{"num_hidden_layers": 15, "hidden_size": 256, "n_experts": 16, "experts_per_token": 2, "d_expert": 224, "d_shared_expert": 256, "hidden_act": "swiglu", "moe_layers": [0, 1, 2, 3, 4, 5, 6, 7, 8, 9, 10, 11, 12, 13, 14], "router_score": "sigmoid", "normalize_top_k": true, "routed_scale": 1.5, "balance_loss": 0.00269, "balance_bias": false, "router_cosine_scale": 20.0, "n_groups": 8, "groups_per_token": 3, "init_std_router": 0.0365, "lr_router": 0.000473, "num_attention_heads": 3, "num_key_value_heads": 1, "head_dim": 64, "vocab_size": 8192, "norm": "rmsnorm", "norm_place": "pre", "norm_eps": 1e-06, "positions": "rope", "rope_theta": 1170.0, "rope_fraction": 1.0, "qk_norm": false, "attn_scale": 0.125, "tie_word_embeddings": false, "parallel_block": false, "init": "trunc", "init_std_qkv": 0.0331, "init_std_o": 0.0, "init_std_up": 0.0331, "init_std_down": 0.0, "optimizer": "muon", "learning_rate": 0.000679, "lr_mult_qkv": 0.7, "lr_mult_o": 4.0, "beta1": 0.95, "lr_head": 0.0054, "warmup_steps": 200, "schedule": "wsd", "decay_fraction": 0.77, "decay_shape": "pow", "final_lr_fraction": 0.0, "batch_tokens": [32768, 65536, 98304], "max_seq_len": 256, "doc_mask": true, "train_tokens": 549600000, "max_steps": 8686, "dataset": "wikipedia_en"}
Below are experts of layer 12 (counted from 0) of a mixture-of-experts language model. Rows are named gate (a neuron's input weights, with its number), up (a neuron's input weights, with its number) and show model dimensions 0-255. Each number is 128 + 24 x the weight over its row's rms, rounded and kept within 0 to 255. Numbers have three digits each.
Before each expert's rows: "gets" lists some tokens that make up at least twice as much of what it gets as of all text. This comes from a sample of Wikipedia text that the model never trained on. Tokens count by the router's weight.

# expert 9
gets: "\n", "  ", "=", " 0", " 1", " 18"
gate0:131098119122119140086173144107152172137132146103125165120119088142086127186132119135116091122109153144098146134121111121149121130133121106133093145126168107116071113126168131119122137115119067113132091108086088109158186156089153132156102116152128155134102160140106126131125181155091140175112070143117104109087079156136149085099177125146101114135147143151175161116164167113122133152159120138099090134138105153129150141140105117147121140122179105142142164151106174165113139110137156151100131075128131131138144131114097103131124101113125147111157114120150136097117170102139106119135092148096155093177174117103133097124136129118107148156148169108110171161146120155124140150133127138133122148105149123129132149134162124162115122117137138101106122107106139105150118108128147
up0:172143157148129145139137122116148120161138135100138137159126119138131183164139109124119098110128155142134132111161119138118126133126112108128160138151053107135172102134166091126150136130143122179107147115131126159120075112170091128129119143133113134157086150137118111132124146112171088127143137162106143107130135105162102144103147146110088107135142126103100161118106115130097114154096153129127128146113128111098126111102098159086128088138143169137129141095097156126134139127131144132154138150142155126142134108108088145133152123113167170137159174069156116127159058108108121123136094102099117152152114137157129140154152114147145084089113097078159126139164153131139111120102175112111143094094096115118159155106041114102122165133103090153170125119137100097133128127128153

# expert 8
gets: ",", " was", " is", " that", " were", " be"
gate0:130105167154085124148135060143122121076106156160122121121119090099115145133164119112123077101128139093105142104128171095075147164143146151101117133116134122095123133119158097125148097141135137096129109166170159119133124132130136152116164179125090111120146140130098161160139103146155111122143114138155142144152122144109104146115145114114133151137095119159082145135144111183144180096120147135124137113141150087111133155115174155094114186132148108105136141146180120139101149135153144141138141117111131108142109117110109144088119143089116087172126146167094165136155141119139125132189115120090129157126076100132130144133102134110079099127098103136115133100110124149111120091157124140156120143124148119131151154096134111091126106069125140086106143166184120137111120114138138
up0:082137098143158098165143168143125152124181111115145182087115182112125158151147107138138125107120132115114126098117142135149109126104087122165131114151095153121111190100131125099105152092128114179135146152096132143124157135139116097143100112124103133112157128110137130083216092146113131114112127117104121153132192120130125100094158122153124095145109113124089136171169156067153120121142142112130143110123152165154119074111135058104166161163107109135129139143131162147144102138145134137168138085128134137110142145138138129130102134132130140141146139163104161130136137123138110137121134076154081132123155112145144139120147117106096127145154140143134152112096118138137123094134127129159121129137119147140130118112141140130098183104108150098166177136145181095110127170131128

# expert 7
gets: "\n", "\n\n", " (", "-", "–", " \""
gate0:118123194115132120117124114113130106173164108127118125100113105142133100105140131119133106142105109098122103126189121191163152115123125138130115135137103074117150097087113132083148143131135132114161118120088150141130125086118148109121147123125162149129136101129149123119072080153080109131081090141100128113139178124117132071142115116107091145151150156134165137131118133101119129157130128087126146174106103127082088100159142081145090116136126099133105150096130168119125113113136118149164151138133132136133126147152117128099144107130168140126127117154166165099107095131120103078099100130107115151162057129119105153107152126152125131079146158144127115118122144120109108111087091140073128134129131153162152145114107149115109144114125141137125140120111170141103152092063149
up0:162143149139147165089136132138148094084136136157109150121085073143175111162137107186113134132146197149134140131166173154161125146141122145123147131114157144128081132138072121100140122148125143172108093135104149140135126160134156133158148115105164117108186118143164112151117164118145098154156141127109139093126122140161154122168099105116135137123109134097136122133115085115115172125133129131123147119117166119112118175137155120152107132095164120162163105133116130144135107120131099146165177164128128124115126155126106103101105130156131107110117097095093139130135103085097094100155109134081138121199159115139131149139139132105072147146155175172126134097137115132102128139131113121147138100124106101173160121112090130102126086130089109119139100123113126142154128126154153

# expert 6
gets: " |", "|", ";", ":", " (", " –"
gate0:103131136110122074126133127084152076125114130106127110114161158152167156118148165104150131128178111137114122085099140134143106089153147120175092140089146156135125108129152137133123150089086107121147128134138125158111151123151146113098129141156100123129132162089121144123070160141158101118114135136142131160143152123179069139148148073112157111191160149108167109133133149164150142070083107124170097156129142152131106110114146146140143101099146081120116130094090096100111140125104157134123137117140133130113116094158127138139113105129110093139127123102054107156107150114139112165151154085149120129138118133123088106137135168159125115140133136118155133130128079174143120104114133124121118147104125121148146160161120131137121164117136102106081136084144162144123125081122136
up0:147120134130135139130112107132131138144092106161161168134114148126169162130092135135153164100127135080127116128149136144153134139110093129141129153152177100135130152151158115123122123120154112143129147105127133187099144148078151114100136096133144120130148128127139147104091153101124166077160098098154146141161134139120138156116172087139124163091148118131122178102121121131155139147142139098117129134154120126115131137135096126143123121121127142127091080118119119111116135121133127119122124081153075074167152122091165179111082151128150174101137163096143149145153122095144089147204126146133073140089157123143139148141088115121128133128115145133137093132120145159171130102122103119094130107122142177136078135192117119123131130102161111129110166088090100174140147117116099

# expert 0
gets: ".", "-", "=", ":", ")", ";"
gate0:113078132116137124121123106118130132109091166119129157098158191167136159136112130104120135072116108110157159149092135092149102205161118060122138108143126151119109122083120107127149153125096087101121135117118119116122171102158116122138122130150121079125151114115171153110160142120129170097172159103115143161120077144151129149125146108096138134126141109094110092137138116108115132085099134153101161126117128129117108186095151155133103109126107109106114135174092150132145127121140109132124126101138137097134168127136135194123121136109121081149139135121121118115111135176105162115085118162135131146128119137114145112139133116111116068134111117168106148090120147108115116138126167167100112103110136116141092105118102119128162064128127165159132159112129110132182121129113138
up0:112124162121168127094107170116123106132140147105174156061171092100078137138065105127130128099167102153143105130110157107106095111141113091120120138138102159123092122055158118111144146124140152130114099107121103157130160140127150084150154140141110119136129167121130122106111169120136132101131162113155143164164116159163132133148118155170106154094088095086189146105141126152140095111121154114129166132103089164140182131095122162138140176110133117143090113127105134160134114140160124155090137124121106143154153133144122148119116103097121141118109138108117153135134104153116135112155156155117100117095096105105127131139126137129110083117117081118128132113116115098103105124156169121169111122075118124154129083162121163133134125145142153139178131138128130130133137102123087

# expert 12
gets: "s", " |", " to", "=", " I", " can"
gate0:138091108163155136107136119091128124127116107121135173140135130175139150104116135131124156113143121135112139121092133167159103131160108058108131131074136156168139142130138148067166132099144116114116105164114116119147110153145122109150097145136127170115140148083095115141099132129097114118105124125117109141127111137099099152077138134093130108099153132128086118143093121179120153136151139148100104155117120074089152177110119135126077157106112128108096141116107097113152118147100098104162139159147131132116130123114156134068157110163119125182142124128139114137119109110126119141133113119108102176158102135138099141164143101091103105150112108102116106099111129140186159115142108109136079111102129085164102105109100134164140122135139133107130107096103183142183154158131158
up0:165092131168128142128120141133124144161170109136143184106133152130135107162154095130111100157112098130104139107117153160157135167131159098121082119120121132139089145098138115158171114112190113142177138126127122149125160147127146149164128152133138125096098144121159139110157097152132170111125138136160107122139142114098170169151137112157107110148097095146148146117103082142115174128139183165145135146194134154097099111140114126138109109081150123137153122157143095120140151147084107128152150109141095112130141087098166134119133125113135127128166124126109081152128115148124130106123119098139155098116119145154132113168109100160135105145139121123152140122164124156191133151102150172138136101147109127148121121123101143136139074066148136117158094159123143130141092130114065

# expert 1
gets: " the", " a", " The", " his", "'", " an"
gate0:131124097116159150104150099145101096148142112218129132096064123128124109127089134135139178111139156132104152158118132113147143139150142147133101083148162118089121170170118195128146118116111115131128146117116102122086117146145152158102111110110166165109135137139139130145102122105117141129125105119165068126090123136179126117146159111096118154115151184105133126087128168105108129107138187103138119122130179130087105153132112118121141110128123169195115108144136095118162181121145176110117110084129161153131146126084145105131130145123127097136142163156137144133126145107079162124124128091136154127147114107149153107127098138152119148162140132179157110112110124139140096152170147132123137149144105138128094118140085152110113145151090137146136143121116120128120128128129146
up0:157133132125153114111115130131082139094098113112201134135091146135113100171101121161127141102134140163133137135159135117144121141102110114115138096141132157145097093124128162144130168147173107120101130103115121155139117142155157097112115131121098147147128116141102152119158114131126146138105125099116084123171133110145180104079154147162108109149150096112160160172142115142140119133184128134130143149087070052137137127122137144110117156091109140129112105163121136065153131102129132123183116120076128119104166119134131136119116080150116138170123131086126155136093102119126115120076127106117155093139109128130162135130147111131116146145108124122144128127160070182114140130117192120143148136146103136122107116117140151156113125176080109140112116168141108178150115138105131